{
  "n_experts": 96,
  "router_cosine_scale": 10.0,
  "router_bias": true,
  "norm": "layernorm",
  "norm_place": "pre",
  "init_std_up": 0.0334,
  "weight_decay": 0.078,
  "batch_tokens": 65536,
  "max_seq_len": 256
}
Below are experts of layer 10 (counted from 0) of a mixture-of-experts language model. Rows are named router (the router's row for the expert), up (a neuron's input weights, with its number), down (a neuron's output weights, with its number) and show model dimensions 0-223. Each number is 500 + 25 x the weight over its row's rms, rounded and kept within 0 to 999. Numbers have three digits each.
Before each expert's rows: "raises" lists some tokens whose logits its average output raises strongly, later layers aside. This comes from a sample of Wikipedia text that the model never trained on.

# expert 86
raises: " |", ".", " (", "2", "\n", "st"
router:491495481491528550503532577467521516483459496510521505482483473506467513500525535539511537500528483504524480499500477495492514487488482518503506520486494527517493524471526494492526498479479477516476546543526499481459487567542529485486449490466482451474477474520480489495515470452501503507514499555497540482536474514517498547501501448530486508507495496473431518516535486478482532492515473496514506498486486528486460479532519520540497510513507479476432508486485534483489483481488523487498469474525519511502555535506535520468460467459495521524498486499431468510485515516524525460498499483500475482551552532488522504493493503524517485488495477481493480521482522488506516503537
up0:471455539484519492522567499449509485458494477500506533489486442490547505502493500524487472495551468500493480557532451477478514463524490476509517494495504500520516543490517519532484475457535523489492496521494486523493500536519512511478508516468517476481516512492517499514531497491534492503504468516492505455499509478501473476522477522485497476500482497548512493438534497493477509502460545465534490474485542537513503512530526540492538526488478507500511480488486496480472489475557510477489461476487513495510507552531540506491494489460516543525493505531521538513457496565499559529512491542512511507492455493481488497481476530527491487453535463509534466490503496534478497490514
down0:517513473509481494476465484480465526512567441495513504506505496501520457511499528480500491465496509507494467512498494512490508489507539504492455472513435514548513449459482509503482493509529512503488481500449476481479526490520512479483486481537517481480487482514556501477499473547487538485479578485506486490508539527478501497529500501514506469473526537464521495503542507536496485474506542460484527479515526546495466476476495510476494503508503489467521500526529514548505485495510538495466534453516503526439511463490483521503483532515504538519485510481486524528467509536486501483514522535494455518531519493533458499475469478482530516541523560551510499478515512482469492499524
up1:499511500463518536489485521488485522510510510523497496520531506470460537519514507523510484524481504479526519522506526493470481485498484515535493482506504508529516505485516559496486523513476513518480459519467468466521535464502489521465497488490450488492496528544491452521483515507488464469515526475505481492547535484479477498490471483461487477498494489536538479526517454483541490481508482522474467512531490514519486529539447507526519544504488509483482517501505540467500513540482500491480515513535492497518505480470458537456488489525540536473451446447476489482503554488526521460511491572548491520504502530518476485515488487470481493544493517497459484489502464512503529532426
down1:477492519454470499512487490541502526498465526493486497491528499495507545499500461524531463473478563486494469475561529517510486509465498521511528475515500528464480506539529499468478493531496503503503490507504548535521526563468510506489487494534516495521501525536498485499528483484540537469519508514500566477477471537517452565525493508494501495456522474523506527555504518472498505480483553536494548501461511504517522555493491521477493514536489506515513464463489528509500490521494509503529515466494492479498508489497510552498472503475488492474482530533507483492479469491445531452504504529486503487526485483492505545474559514511494494531481460473520527498497523546485513526479
up2:489544508507542548480477444459495494450530499532488536516494479507519531495526536545433510511503505509532500495536508526523516463507490529525541494512503491534493519483475488524464487512473505499488512495523495487461554503499482551521457526497510503463528494484475517495511509491475491478528488492505522489548515537463544543485486525514501475527496507486467501494497472520522508474483538513569519480472479493482467516547517501503477478516520465472453484470520488507545520514502485471489490543539531527534509495468487484511448485530460501495495501470478490519516560505472465503463472496512521497520526538496514495503513512505471509466490529501486491522488546481520491519568
down2:519456476510488483496491527485513475523509507528521515471492464493489509496548515491494480507532514497486550510544452519549492480506524542510501511472482491528503544545499447463516467452520481499447487526486506504508503479473510493486515471495527498461501502492514525478491473496502504503549511502472503522524532546530482465504488500487525517473528524550497484472456493504503518539450469485529537487496497481503508483490482497489510515508539491496501500515462520510464527497517483499522521465476489560514487553474553546503484534534477504473470499508513479558484474511491581504480524481505517486521503501422547535489499498536509493494503502474481531489497452535472497471486
up3:493450510486512526477509510519515477460539506524545468482489507501469484481487502510517477508528465520514552530500543496496461501494508489503531489514509504510484457469508495470466532508473528550502521538454479508515532516489447495530450523484455484472504480489509528464509468494484432500457493484500544515443496527482533516510499518497505481513514457470519475466460561493457489519484485514476501453483452502507477482554541508504470483500515509530492523498467503522476522493541510492528479528501482512545514503552537513519474488507504511475531517519491495491500517518526551482510424496542502482529485508520512479517495486501517514498518506505531556515479512509497524532515
down3:455482516486501476461467436475479464506546491473511504522495457477559500522502525451477499522462511499485520469496498515533531488501505495524503526514514505552546509524493523471485537468478526536472478495495509519539558448492502524478522458498488472551442514488496441476503489481526517482491472512516516541487473533501473504534500448498567528524511468503526464490472490488499527502500516502519538498501528488498537487460479527511472539473455516510513500537506510519474500504527474504468555475453518504511518528472487513503511494496540520459513525479507487474496524494517519526513513521521515539505483505514487504529480501512498483499514473501445493480510520508550502511525
up4:489502473492488481509531518483512518487486487486489511525508524494501448521521476477535489548518471508506463521498507500497504503501486501492518539465495501564538537452508476482521471466509503491490476523484506544499491509517502493459515487474471502523489501460516477468528433520514490512500477513498470484495495512498470487488496531471482517485447542476441496495524544523504566508524521478494463508504476508470445521520535491517490503474525472501511525507535465545451490496446490469504460462503492488527496538545474468517533513513508501495465501499512496454567527537480496508519480505534462485515494542464478504543471504525474494511497479542487551539486497495482531488535
down4:505486505482524535476469494549494507477508433513508520549546510500481527531525531457483542503522491520503518474509521544482549504500474431534527459549505461529497477500499495453514466471567516445471495489487482494472540501500510502507537523521491476531524485514557525543493491519496485482503508518495499509482496523488525494508509519507466527536494473466523490494477497495480489478505467521478514455496496507475520463518491491484526519506518488556529471503465478516486503448477539546506518490489492519496506495510502546497499473470477510472510474466472502545521493520496483486535502503559494474532498449483499483491480489501512497517538532477469469451503516519484532519521
up5:552498450497512532500522466534534496453524491514482475493524482461490493491487501496498495518512483468505549498473504491493488508447519491505484467515459457528483469515507483526553490472537496491523502516514521555473482493512505500474524520507491487466468497487493508464548543528483522518535498543486475455500483542477487541521544499519474519526523496482504481464496492521510515464460493502524541502496493487478508523502540522537494530512480463518459539495526475470500507506534536473533484463508522517483554483542459515520495499515494487545497453527486485438462556515493506463491489483521500483483530491525510509542506541517461488546469539520492486503524492500502517511530
down5:515484554499496423501495516513522511484485494464529533529495535496487500551528477511508481466491515519493481542519469512499522505529511503527501494497481503485530500480504462486539494488506514537489456491532452507518482510512486500497481513452518506488479497496488500523488491542555545516483509475539517514495463559546542520502485478468471509475480487464526497474507482506464520463499519470476494497529528513455458530483501446509519555518496519513526463483514521507495510466495485541500494552501452504478461494464455523507478506519490479526546435513530480491558433515522488533482491488493506507499518475499503492474483492497510510478506508501482494500515509501463561544498
up6:497529512529499465507516524466503531470510496483443476494493468498476504487514479499535533491558498508513520493486507479463532495472501532465482551507492487456511521536493472509471528504499481542545508520485481534463482497468527511497479499506506538491480510485507494464467498522450524547500479477421512455459491527500490531512511507519515527501519467522516501479536491520431506526505496529513498476472522538489469508513548483487504524465480479513467491460495503504519456484477481472457536461489478511511523552521527471493491471504542481515479527525454478510461520485469509455491494488467490496466463490495491484462533488517507475499523467491505513483507513466539545529514
down6:451525502507497498497501527468457522492515548477509447493533499513468514526483494488517494472508521515485496531508506530518522520514495500456465488519495472495517477523441472536485520495490500514512507491489491491495492510534506491515495484481456499504482525462517432521530496490480504526476531509519502537492521529504472437509484474514529485483531478515519476503525495458529485489549516516481532500438480474489503536480489486517517488503522535510497474469545514476483530518479480507482529496471496515512492500522498484486533437485538475493469453443540541490474530537535491481468481500531518463475517505483554531513460545518485459531469474480475503465567524510508487470489
up7:505461488511483500496482549507518461485481484462504539481466515513514510499524456491536498503504507523503464537475495490564473518492498551461490532492481493515513484548461495514515483466446481516484528518517472448479500498534510525527495497477454502516483489512567516481517461492486515502549468478536527459480474494478493506502519483545482479478475490446508457499477482495504478510495511527473496480501520538501519477519497481493502482509499507507476504508531540481495506489476456456468492510464511474503530539484501499510496516480478499507516536563458528536482522473471499456531511527471513504526510537508537554514486431502465513488521495486505502455509544485526528488535
down7:522498447518486504496505465524504457461507490478499514499504503494536552514504494451563464500505494559470540496509518499502503532511491514485505500491469478497488475525448509501510493492465514447532501466490481494509499476487517495480479464505511513457461535504520455497474540506522521527538465489550463552474492506523433477459490483535516464507463521480491530522487504481526513511541480484485484506502496526521531481548496470534478500499529507519545556487518548509555482526495519479472490498475462510522501483477499502494469471512528512464497530521504506522476513471481508463528523483498487449496510494484474448529493506508494482464456518487538487522470495540503500525511
up8:473499489516530472467486482517503520463505555536523474442528501538524528543506514458507526451486495506497472476536499461477496463499469496526473490522494524498466518507502531515478488498495463500501502512507517456449514493518477480506499482481510462487489482516520555537454497458511538552489460493480487509492535496492520512523486482511498487505512482498462512461561480497532571465525494531554504468491509505521503491525517523528519546492494520494533575450507489504485497518491508521511511514502495501511509506516506509536508496505495509506487472497452527543509464487500471463485502468505474516462477481452506512474534465530471456515520476501503517483536488476477532526454
down8:506476494507495498513542489529485502489489475495513461518462493454514523472501477505491508531477503484542479515470504514487456475472502507525459454512535495528490511488504474482540511503475524514544515490476491500490474487551490503485522476530491509515489569472522527514489500505477471506505519514519536479475520459419491529484536499519419500511487489501572501519489478478497509509464463513494527514451469518501503534495535502498508499487495516520510439509475491511498478535511493518518473479513474505512560482483497510482490533528490493472485486446463502500477554514528477476536501509551471482529521521468480448495485445492462508462493509482503513523520526483522466464519
up9:508520450475498532506531482516526498512513445447494473527497504513492518494513507572490502493527490474518520538475505513482451471471533473522465480484481541482503511489518523506469515485513547494517495543481519471495519551498475499425476463491526555507461521533509462527457518481505501498539451467521505488551470531513506517493502529454483486494479471513543506480540457491522519504466533527509457515498521561493496503488509494514543520437497473464469503476539549493482508470502449480492518492494498485503529495478518513530518472481509531471488500497483494502497540484505515498488498525528531483522498495522473505520516499475508532504523519521513497501470472516525514492461
down9:520438487502496490489534467492515491526531474530530515500477482459500500542517488540507491491492509517513478468540510521496463449480506481514483471482485516517511528500503478505496526437489535499504510514467501486497519525484468443471485512508527485501484525556513439552495515487506475490520458480521534434522482527494504498514511497460492525491509459523514498492521513464519526473477475482502444502540500518474509523544512455509477521496514516494519497498510527554511488488507453498465512521475509495505523457509521520516531511548482473442483479498493530507526539477461520498514493495502517533515491447496497486493493487535553514512510467553509503485526484521503453493431
up10:514525542461529511491500478494503524494471511500505545457438515526475474495554491516500464549519511524543519466551465460494475514513509495526495531470502515516503517521508495514487460536467463507483468528432504473513526522514495498507504507515488492496536463517514468509532520492560534508504481516499477450521489511497480499507501479531504512521510492490499534514490542506503447467514512443493504478463498517538490439533493509478524508496541527482479511476428512516499521505518489500502512457466532502486502497530537506497534498485503555513535485464452516520496501462550519473478499510528488495500481510482482528465503484497497530502480455448510501502544519502520517529505
down10:444540520484523516492503438489522483449462510525514493519525520543477480509493504499479507470495502468541522478461511512516491520520474516470543488524521499520483497478502520495518535521498464493538479498489514476536511519480504505486506504534532508544439531488492528485474464536513514467483486484502522546522539463485505495472440519489506431490472467538525511504536521500523454513533512489510464478511467506511482507484521517518487540507500476455505522481461507519511498430515517475532489484463506488469464516495513455499500516501480542506463513477471495484493532485507483490528501524556556518460472523511512540517506521503429475475478513480506498515490507499501485518516
up11:483509492481528544503492521483490531465480451519524492525512520488506477498485479494502484472541525577487481475500458501490507484512512514470472499512546509489489485521503480490497511491543475487510547508516526442489496484516491544507463487518476486509507457523482478498519451479469503496502491502526512470503506543491515533477505473549496572481514526439508524503479515495494532433502451463538461502498498498490478528529483480543474474492519483484538475518491506501520498495522524500504488506529545473516466518459475497486500505466446487516498494533515488480509555506476492515517517514490486520529528550546523501459552523557502509493487499475506493505475517442496498513548
down11:511474521529520482528496519531466477505491508515536520489526468493530492523477529497516513510488477469498487547545484516482495506499535491483534465470514493473490468527488476487510529455518483498502483478493492509525504510480498469485538504520452528505462456507479552486511548534533505560481496516515481533530507483530547503489497512478508494528509545535511491494479458538533535474522462509507522496524525470492485494488518485505425493502469511477476510495500536479514502505499518534503499451509502481530491534501475502534565443486438505506468556536497475482563523508504488509473517505532498489483492530483497483446485485489482498491470535454514531477541470502473519522508
up12:499497487474552497524498488497536506487520489542471478490505515484432536507540509518454527526508519456512492454474485523500490549557475517490480552471545494517535486465490518512550495501500490538544464491554535524520505524542492513508515512502487480473505518487490486490515503500488539498471512513493484506504508515489487524538516488481513461482541477515516492481488504530467438554523514516455469501478482505507512520501517534450529457508503498498492467476504515534477481488466486496511494488484511479543453529561489514451527523494511499505505505470484493483526539483475467482454487479507493504501477545553547494474498473504499498484514495514489503504498500455463493530447
down12:446571480495470477494497504469505500510508484511476507549514501487466488485482463497530515495478542477564513519530485456506498513464487463570497554481512514481501487427526474509500494522477537512518504514472495502497491496526494491497504525502515533501493418481521473453510515498533481510477545561542503500509539507534508482527504513510506504521532491508513525486472526498521475554499536510493526487523459491497538486455482498452465483484525479521515503472528495503474560497479520486491497510533533513544501495526485458456534516518509529521512513490480500477480469511510502487540492504464490506488502491525472491504497484493494481505489480506512517501552527508525463510555
up13:477467511471543495511509483460530508478539504507517520436441487465511503488493500499453507491515504461507521482478521494507515483492455486550501465485537525521509484441496490494506486486539521494513473512538549504456486485502457522516497500511514507489515531447512467517506515473527527518493485486490536489511487526485482550528491498527483518501478521556501479509517507555495500477520522478488480494440506509491480485530484515475509537486508475512500567500465491482485480460529489476519508473479517503504514523472539526517490475528508477524514504515493491483529508502486518502455538529498496542515510570509513520499507524488510508483472452546465438470525565532492498530477
down13:549494463475517462499480465507467562482477490522497503485506473470481491501445502526501487447451552505487506512477496491483510528530479482535519470497502495536520484499500478484510470459554492532510508507491482490509506466488497509469537524492525481522508488516491537491489527490509496458471489515523510508527529525479529486525543529532499496548479466464542497490533462516485538551475521512515522506516540493492491458513523537530531514460532480550493530528551493504472442517538498503505525523460516549526494513472524536512518506488462515503499490520466482509499503500513501486474490460490469526496576466493505482500498499465461485519498485500498511490518510488461519459533
up14:517532541515489475489499508524498522505484472488451522536501514578505531501503487534528508503495490494483462499518502484511524511536496452482515496504520488464523558492537525565529452509495523518488516536474506470517516499538512518481496544458463462473510505472497477482518462487540495546453469500476471496524498530512499468502483510531476459510516485469501478531509527502486530506513537463508470411503477487519470513524534506521510505475516485561545500501510541520495481486533495480482500510502462464479493503521519498512532501437526508480479520515481483493516513508471512506517521562455516510526497561530513509466500501485487510527502484488499517517478535473500497495509
down14:453502471480480454421508521494525492537494578523522554528545476477455495479468467472468524515505488563535488485484484547465500518526502516504482477447481493515497477493517474522514529514512513510497492505497494521494501481480492537488516485514524504512496498525493514493477500534486491524535481500503449524487569523509498486520524506472500476490484480476523492525511492494519494463546502519466525505471509485511486517493514493526492501522549498489449514462551481530515543494544476526462459488514509473482468493504498465528526512505489537425514534503477491537473503480516491483508457517549507530481496514538499500503454481504536520514514540515484496500515490510497519481516
up15:489498519441464548547508508523517511477513505510471513492459540524478510504497464477506507483505501495527434519539534523553499471513544490478489528492495510518521502502528442487484472525533512494503484481513537508523520484508518522447531531468545477486509476490480542545490521527493552554484524503494484504520517494476491506524521501496484488475487514518511490491486472479519487502534497480529517505484501521507472474490500529500487499490519467471552467485480556471473510535444540466498505481504556515506488471553516498491478445470481511533489477480487529475482490526511492443488453548480509527527533486507529479530455526544510498526491510497521514500482486471519496519503
down15:461483535537440500514503520508483535477490492515489511491472523499495476522490469506496505483500513501524505518510483553545505464521500504504510497548493460466498484500471501531477506524514502457517498497487506504495489506516511489453483515523511510479528523476498538487495481495499492525479499497507473487505479554471500526577451478523512467443508472480495498482548512502492478509487513498523488505491518500506520497517500545472520466509529487509504493478518478462539518523551522517516507525491486520503450509497474543524526449489516529503504464454506483481507473502506507541482501499542476526488529540478526479463429478543475570520528501470468544561448484483449519510503
up16:483488473481519564542480540531502514497491458514518491483510450506484462502544543498508523475502465494500502550540533440471512506507487538459512492509491528524500541496514474516527479526533455477494481517511479523465513513500517452501502514460543466516506550508509487506485501485528488498492532507527518480452465497479516509486516541513490561467466494503496506482533525481478550489544545501480532517513490492484503529516491513504505478462475492470507497524501575468493478497497525534554534519523480517493513504481494488510482483510481471550503496491469475522502473484487535482473455520499535471565504505510534512498510526490471485472508476486465467485540478484513486497502
down16:487439506492548474529541483519514493449457502469473476471513493516515483525482527512450540498498491490524512532552483511551485500518501504482490496495485504548500492530499536515538474514466499448513532478518527467487472505454452472493473528488516516495491521511509489493453516480508498475513449465527461504546514492496483537496464485498466492524533483482490479480527535502503539494544505486504515532468536481479527501478524496518454503531484478479493496509514506529523509504517512450532510432470498472519529468502499495484470533489466513530505482486517504477493501545488488504499524487518489457504514530536534525471556490514442462489495471477507494494515505480510562504523
up17:479486496517486513483491447505496518519470525526530513485496520456485477485491478484502477505492515546499481495465512530478495525518482445538473477513517507530442454535505483533451494495521516494481519451514484504494509515479537501499483532506509468483528469487471536514481529531458486526509499521548520513440522478525452506488498492476467476475483530516499495520496450480535524519537499510538514527493466523501518533479499485502530486472533485499475478483455479492461478528492504508553493453524526482523449470526497516496504460443487504492505451486458543508509527474510489491451535484514469528503479562539484500490500459517513482514475494503496460527464468505502503504491
down17:522518511501464542489541539481453502495498519473488553508538535526467498513500534498524526514459487511482496521457543460490507496512514530459458495506533498503505468494478529508538505487482482480499473461535543470471483496480490474481526468491532480519453542451495492484503555499528519480499515476527517556529525510472465525542479477519517517522477474514495499530478524506518515492490482483489508471491499514475498469513460485480517458480502529500479522496500463472481501516493476471536498488499518501492471492454493499500520518483527539517538510497554484492480487518470505502467492506530491501543526482515425475521523510454541508531497490481475525522432474545484512467478
up18:530546472511503490506477545476508548492541464511458548492540496515473495511494465549504548518474524472506512481519538512477530513520533514525533449498455525496440506478505491503481488487513508518488476490516454516505492494509532482493460505484435524532462483464520520499541500466509549522494485498529514483501485487502517507524506472517495517495508485529482490491484538530472527519514547522491472494507526525457470482486469506551534527495480527519455495490518492494459474484526497495494494499494467509508553506523525531492541471538522512529496485521504505513519495483520474492506474508474494458435479494502495517491464498480504484479538480482478505549529484456483548553466
down18:542474517493485495449495512511504534478516458477493474511501480450472493516516509472513487446521537537501487457507520513444519514506512515494486445484495504449517531459532466441479478489496462499494529477467522469503475496535489476495481424522518538533494521482514489533505485511521463486505529502476465510496539486467530502525509462535506509530509520462509583505542450516508478490504488535494503519482503472506471531480481493501499502513508515484487455464507503516478493491478514483500513479527513512461487523547476511543481475458485511473500460497528500492504489503467488479516515538478506502555507482483457447520525512505530459481515505512519534520524533510480488507496
up19:498452514516506517485486491517533479522530436513468473491521438529504489501473538489479514530500481524472488502526512552491493510494487517441530495497492484486472501455529480537462537505580500529497490509510500485480462499510458483471491478509530503504471465514508487550466489509484479527504525538522512516541508452480505498516496476508470484501531491425499524495556522494508527498527445538464514489514501526503537531542510542538496490501466499519462492495507507458508463476489499485524502500549494486459504512481511509475429482509478503504502512499514477520504511507506501534495536480496522492508493528457536505524499535454508467497453483496507531515488545499520493500490
down19:506461487471513471506514514498525552537452484495503463483529528482500528512443459524510500470522484478541497468489483503508512497448506514485508481522487546519507478518515516515546487534446484478512537486533506489504543474472533484552462506503467499447490487532476488501492469514497523527528543496467480490504457523510476492474511517503510506493467554481466531483455518495521550488469467531484521487478485484461470496512502506513509501522528472507494467525489471495442510518558479527472520514493519487556510488471475480505476514489480533458479503501483513484492497510491503507513456442478493512490484453507499492501462524495498534497559435519515496507485517483482497533504
up20:499495502475539533524550494494487501494464484458533500522490479503501509448485483518531526507501477475499509515494500472466514509512510487500552471519515508506548497480546481501520543507497541511554496536470543509505546528463489521454566495494506535491512523497435440540518503499526545513479483492543510458529518526488521522456495480558503503491508512508526489493526537497487532488501497492493471472493456479480440514518536501462516496466513478467490502502478485473470526495475517519516472493519515474559500507468528502467510468448493529487474486509534477514474543519503504497492546548481486524515526529486478527497490533481511500466506482502530487518489497487512480522530
down20:490491485502509496488502487492486535499515487548517499492486477505482477475529536512486479516487481502499529513513554532469464457475525468483512517524517517505491450498483542515503484469556537509476461496488496490539497528470467508530521498522508460497487494532517496461511517512512505466538503494489476504479486549557523476500555533463521487492518493517527485491567489439492518540479484482514479498477475482511500466519461492475495502478562525471540512529517490516491497490468492522492494489499536525480512484467485452537491517513502506479484520473457514489512466490472481543481452496518528490492519502528491461472500512526471499515506536496488485448462522516430448522553
up21:543512487499504530505487522518455515493485456484529552516502487482474508474522494473509531503521514469481490467503523453489538483443524500516546488517505492497506506522497484494498486477519458508472539553503498502457492508479527486512500510559480504487536465476506494498525487518499490466535493548467480529536531524506510491497487511508449523534536513439487437513481466518514522487469541508536473455505498539467437484540503497486482460489469506474509521518466499515554512449531504529516523450482522520509511505524530485504514487513555489498507475513516495511522512482492525474480496488550495494535471535510507493474529530521508483517527508501463476452490524506502487467530
down21:519489499456547492520460465489496503473501520473479498522486489523515567512485490527486499475477535485523523509516450510512520506493536516515523536459459459507510516516512482493460520494506472463511447502496564522538481507499487515520525502485517501491531500491520523482437534548535458497533515452493440467486488492526511520469496494505479508506535506499496465474449494514481529492530499532516495545536515523519505537473509506513500502462469496511509481492439509510544479516510515532511526524473443510507455537507518520498521519520533447497520487495487518472516538483498499488481438456495521475493472469452471495487467519499489475500531507502496528480514482520498471511477
up22:494542492481473502493515522483507481499480471467501481524509482474542511492493468526502503483550483510519465489460518477487521474483503473544476445468464474525493499494509529494507528506481509503485522469529487517496477465553474461509471507452520452517491486491454490514458477491510511477480515531542506538448470478486485517509492482517504496534459514548463485530512532527545481565521503507508505499538540521487533520510486502511497505486496479526486500474494504480494505434510503470474514493522505494490514493525502479515502494484488555509484490511487449501462491542487520490469538478522492456575566481505508551456474518507542481484515528466527504513487471510530479491517
down22:503531498518499512508516485490468487536545508454446528541528509523510518520532492551513523500469512512500487506482535487502520512483483471545495545505483484517510477459477492543515464484505465508497520538458506519511501471493545512486508472529501437444451535485538507530500479483460509513486506539461521499491496519486490555476477494497490472459475553508471514495504483480514521448496510501483481476501533528517484452538488525508495503538424510417487491479490495512501474468517519494498489484449514487509514485472491507531493489469530519473528501505497520467476485451541495487505534475499522488523498495509463453534509502524501474497478493500530489466490489508513476497466
up23:482458505495514512494516518463464553505507507537503519512503495441479474477535478510511538533518475498494520513493519512550506476523499531553465512497517505518471498482494501450482502481509472520483517494494547508481518525476504553475505495495534472519523510477481484532515522484513544458460478502478501490540528478501536510515483498501519489444536492440472532507465515499523486485489491546512473480497517521496516524481497524526523498514498529486460503458476494490500468472500517553514525531514518456495486545461501526499477482503517494478525525496467509482505474470536494493486468502520505433472480517524481507447505462548485513500496492548509514480445558461500492508441
down23:513485516453526517481491518481514533515510535446464477480543520517507514501459509523481472504476523525517518497508491519470501521431454478453506484474487482504506465521535526513473475494465494537493498467496466516525481515465487521513473474535517474453536507500520533461495491525481528462478536533508512490457491533518477479511518508509494503545527532538538516498492511524475497549475476503507509507488499496557489549512527483490481495496499480537490500486477489483470483526529489519440515511540509493509533496492429489526492478515456534467481529544515480551497482538467517475509483539514485509501473497495506480439486533485505485473495490462495526449499511516477523479503
up24:407470516461520493448484515503469495472510484475524512475478477525479516490503534524500489485531536504489500457550521478554521533492548517492515494520535475468497513517548492522485512493500522479514514518512528494515478477495501447525497499480503477507495484490508486474471523536495493494494470477529530508515502473512471516523514502527477520494503503494495508445465526503504542526512478481529491497498473545495482511485501528467544473467489478519509479515465514445454521514528530493526528547575499524465456487519464533487495468487504479488461480545447511508478512506532511504484460490444515494540491515548526477518503487500528506512508500505548518508477487531518489526474
down24:486482517493455532482494518507494520464510532477469446503507525513512528527517458482512507502486521486515462484496484495509500487503482486471502501499497484484460488503516501520536527483506516505486484489485503497543535446506515552507535508505507482521460480476489504491497495448532488522533502452485492525479514463556473492469469521476483485485499493487534473598502491520525502526490498485477451505491482490491532526471506497513458491504494473533539520543485509496481550478476509530535481489507496448458489474492537499525503527467539503493538521485501465471512548463515463492527482483515454533503488499487471502539454536545484526519508444503521546493526493476441489499497
up25:465550538450534499517479539527505489511532495504518474500501520507548474512457499497493498467445481465497507531488511487516487505466526520476509511489486535474506499515514525460484505525494466476473538543549471488503512558552486486532485506485482528507531471484454486501515498481502500498500547518480458483503515477535520511538501484463480519493520447490514470494522463475471516501485478501525479499494503496498494502504519505505524482522510500511512512530517540521486460489491492531454469542452486502507528527531489472469445506500449443569530501503513455501504517531487509514487469472484491506508513527496489533514535488527503475513467460520532455547473463506550504513509
down25:537469500496450494541485490530535510496483505459482510484497497472485487545472509470469550515511516540486534515498509504502488469483537519538467463479506476497488469491467489500461478590493466512485510486461503511455539493471526516525490459474507474510536504496487496481500524514517481492479486483469464507510528535545500510511490511517498484493461523492489543571470474511472500519448500470482492507501495473520481473481497475521560517490484527545466440503470469501544487555490486510525523527508541517503494508473489497523532501502531519523481503482471487501499487478534483487493492520476499547480536499562477448528511492469506493525491545510502521506496504500511460506485
up26:476488492481492494518489481456487516478476479483509515502517534550510501491510555520469522465460487500527491493459546490540493468499537509524537520491514540507518463540547534502503529551481467542508535505492506545521546509540495506506486520467459474523467494471481486530515504475485458515513558491502503522513510509527539513534513504529501522479522490462482446474525527494495479540523502454499491496474461464532506481449526503476503497495482520479469497521503494534519468475522480536474502510505478470518533505482487518472474468524501482496535493503484469561505509502496535516495491505536533511494498494481485469532553477504539526504497479468467440512470496519541496473528
down26:487503480488457489485467490527474497497498526537506473519518530476455541497493498506480479501464511527498514496507521508501474491474526461501476500515525477493475487544501487500496481491459508505481540529487514473493473501492503459479540474473503497524510512484480518492479473428475467531485424504466536493456513512553495458529504528465539492490448438521494567455457513495506485522494507492502505522487501509539495514527494490515473521494532502493521450513515499542494508510465513529474488563545496512528512495511525522488454480463546505480474472498478489510500445469522503539447503511476501514481503508470542493496504533505517505526488545540515517531522524494527508472501
up27:555496483563475514563519512501480516527477467502533494499482525514500499452501488541505519514494492560478473488537485512504483454454479481512494536467540506498535530499475547498522518497504498480500493499469469491508496491482525481525539501552498457503487516507533500490509485468512549469508516485482545493523502475510522523526483478480500468533498474467485463459492490477526499494500499524563475491486497503498484469481542545513467494502529481549464510493539528554518490540472482541496493474502479473551538483494485510480497491534512516522493475497450487503500459453515501473503507464457502479477487515511492528507463459516474492511483520543485516486507504448523487536504
down27:486525492523486494491476528514499495477490526515486509482498482449493522502500491506534474466492512496503521507501508503582470505467493524522499467466514466444507513492514518514489497488506475467507507437480505523518497525501511495517509529494509460501526477522500538482509501451524518478495498470476490474540512499468517494505484476458509481478502436518519468436466527503534497494476487546507528475504504524502523520457524481481527467478513483520490491443523555500537539466464485501488523538481477508505540465524512488484530498533542453479523486501516474507529450499514474497516477492528536483475482491518536498539454485467470505477483462460466485521480443456465527506486
up28:483486501520445518498481480499457498490499495562535484527498543526477525531456553510513495495453504487480535503438491490516530512521510502498485504490486450448460504475478538524532497509559492498499552456520523530479474477499466462461501520498475526469494519505480505499495521524531475512493458548507525470512509493497486441472491497492513494505479493506472532508531494478499502534556496537491525471486516509492506510515499495522485506520496492547478507534501589463498506531487512485482537500502485524496509516518493493522563525505488517512442488525490483521462486486522525486552541515497510519489493504505489524472517454510480489498503464464508480485529506478482494540462
down28:516487491513446528491490513522520526461488480513521497500501505484464478511509529460473486545477541521484508491479506482487517521487525504485475500493534507513500486469499476463472522479538531560504476524501471565473451503477494506476490478560508520517518539482466499510477485539488562491507513480532552516459495493466530498480478497490474487454482534509480458519489526525524498491505490506496536470457499510469535469441513511461515477521490481535508466516491543500505489471531483497522498460488456505486482517482534524521440515508529506515515476519550522520463514516498511519513505460531473480469484533529517485493528503486483542530467493494534534504505516495552457486495
up29:502495505516506550527516501510463484495501504515481478494527449529466487493493512524489477546486473516491502497521498489541511474494500487484541474506537499535489538467526484457549510478516520491472495509524511488496514540543468481498479501500469504485479481492509443477514499469524523528539505543531515463475488472507490503494494501509483511538488533459428479503486533490507541513504510518497525512500505471501526473530513520494497522535460477522442477445460534558452462506475480519521524497530519479500533485500495478487446495487478482536521470521529499434520518504459495557485473512520500468460474462489515479537520513553520512524478487487502504530503528484463490497491
down29:517517501501539525496491510491534497487512493514480500523480503483465469518534510493506510491528524528509501479513466490462519523464512563471522512412491478478502500555534484483535475453474483469514526528500514498511458488478498507485492539494512480485538514536499523540461488483470499518528514517473477475520501539490526511512502444471509510548495468483518546444515465489501486470529503481514477461492479494523460507503478509516453511482490520497491528524476512493535497510505497521519517472537488495503522487535499491489542493482462493517450510465476514506486484532489474514493484488459525500533457519486521506477397502484549505475529500508488469517462516548512538506488
up30:446491539490493512499495556519507509464512500520481524499525468528473519534520564516466518462516511519493463514507485453510496510460505512464497517466481499490484474480536469516505490534474528496501571519530490509463561510506495484502486503499476559491465490507465509531501470482553492456480517496525523493503493505529544503449511531492494501526491514494452493554498509485486529498493556511516497505459444486442502477543505527508493489531496478517517486499523534481506466513542472492494471496506497510525546463531498459473480467542495510552465476523498495501494501523502521516489472518491481476526504511515568512499471497533498474507504498503470480492495504507522537530474
down30:537457509466481516530478509502476516487499512526508508494503520475493501532489461495501523565485445563441541478518469486508507533503516521474494572474506494461507503522489472489521523503505498492504507472549515498476479493496536518492523481491502516464495493509480447508512447516453513477496468550548506512492489512532486527527498501515534530513501474509500526503488469470512457499495517491499518492482506558492504489455526477547582489477469498511450539485504471484489519478499488522517483508500491472506510524504513525509523538478507527504512507519516482523485512468513547542497531531511532453507487508504483468449544472478552508504530490501525531530524484481525483522502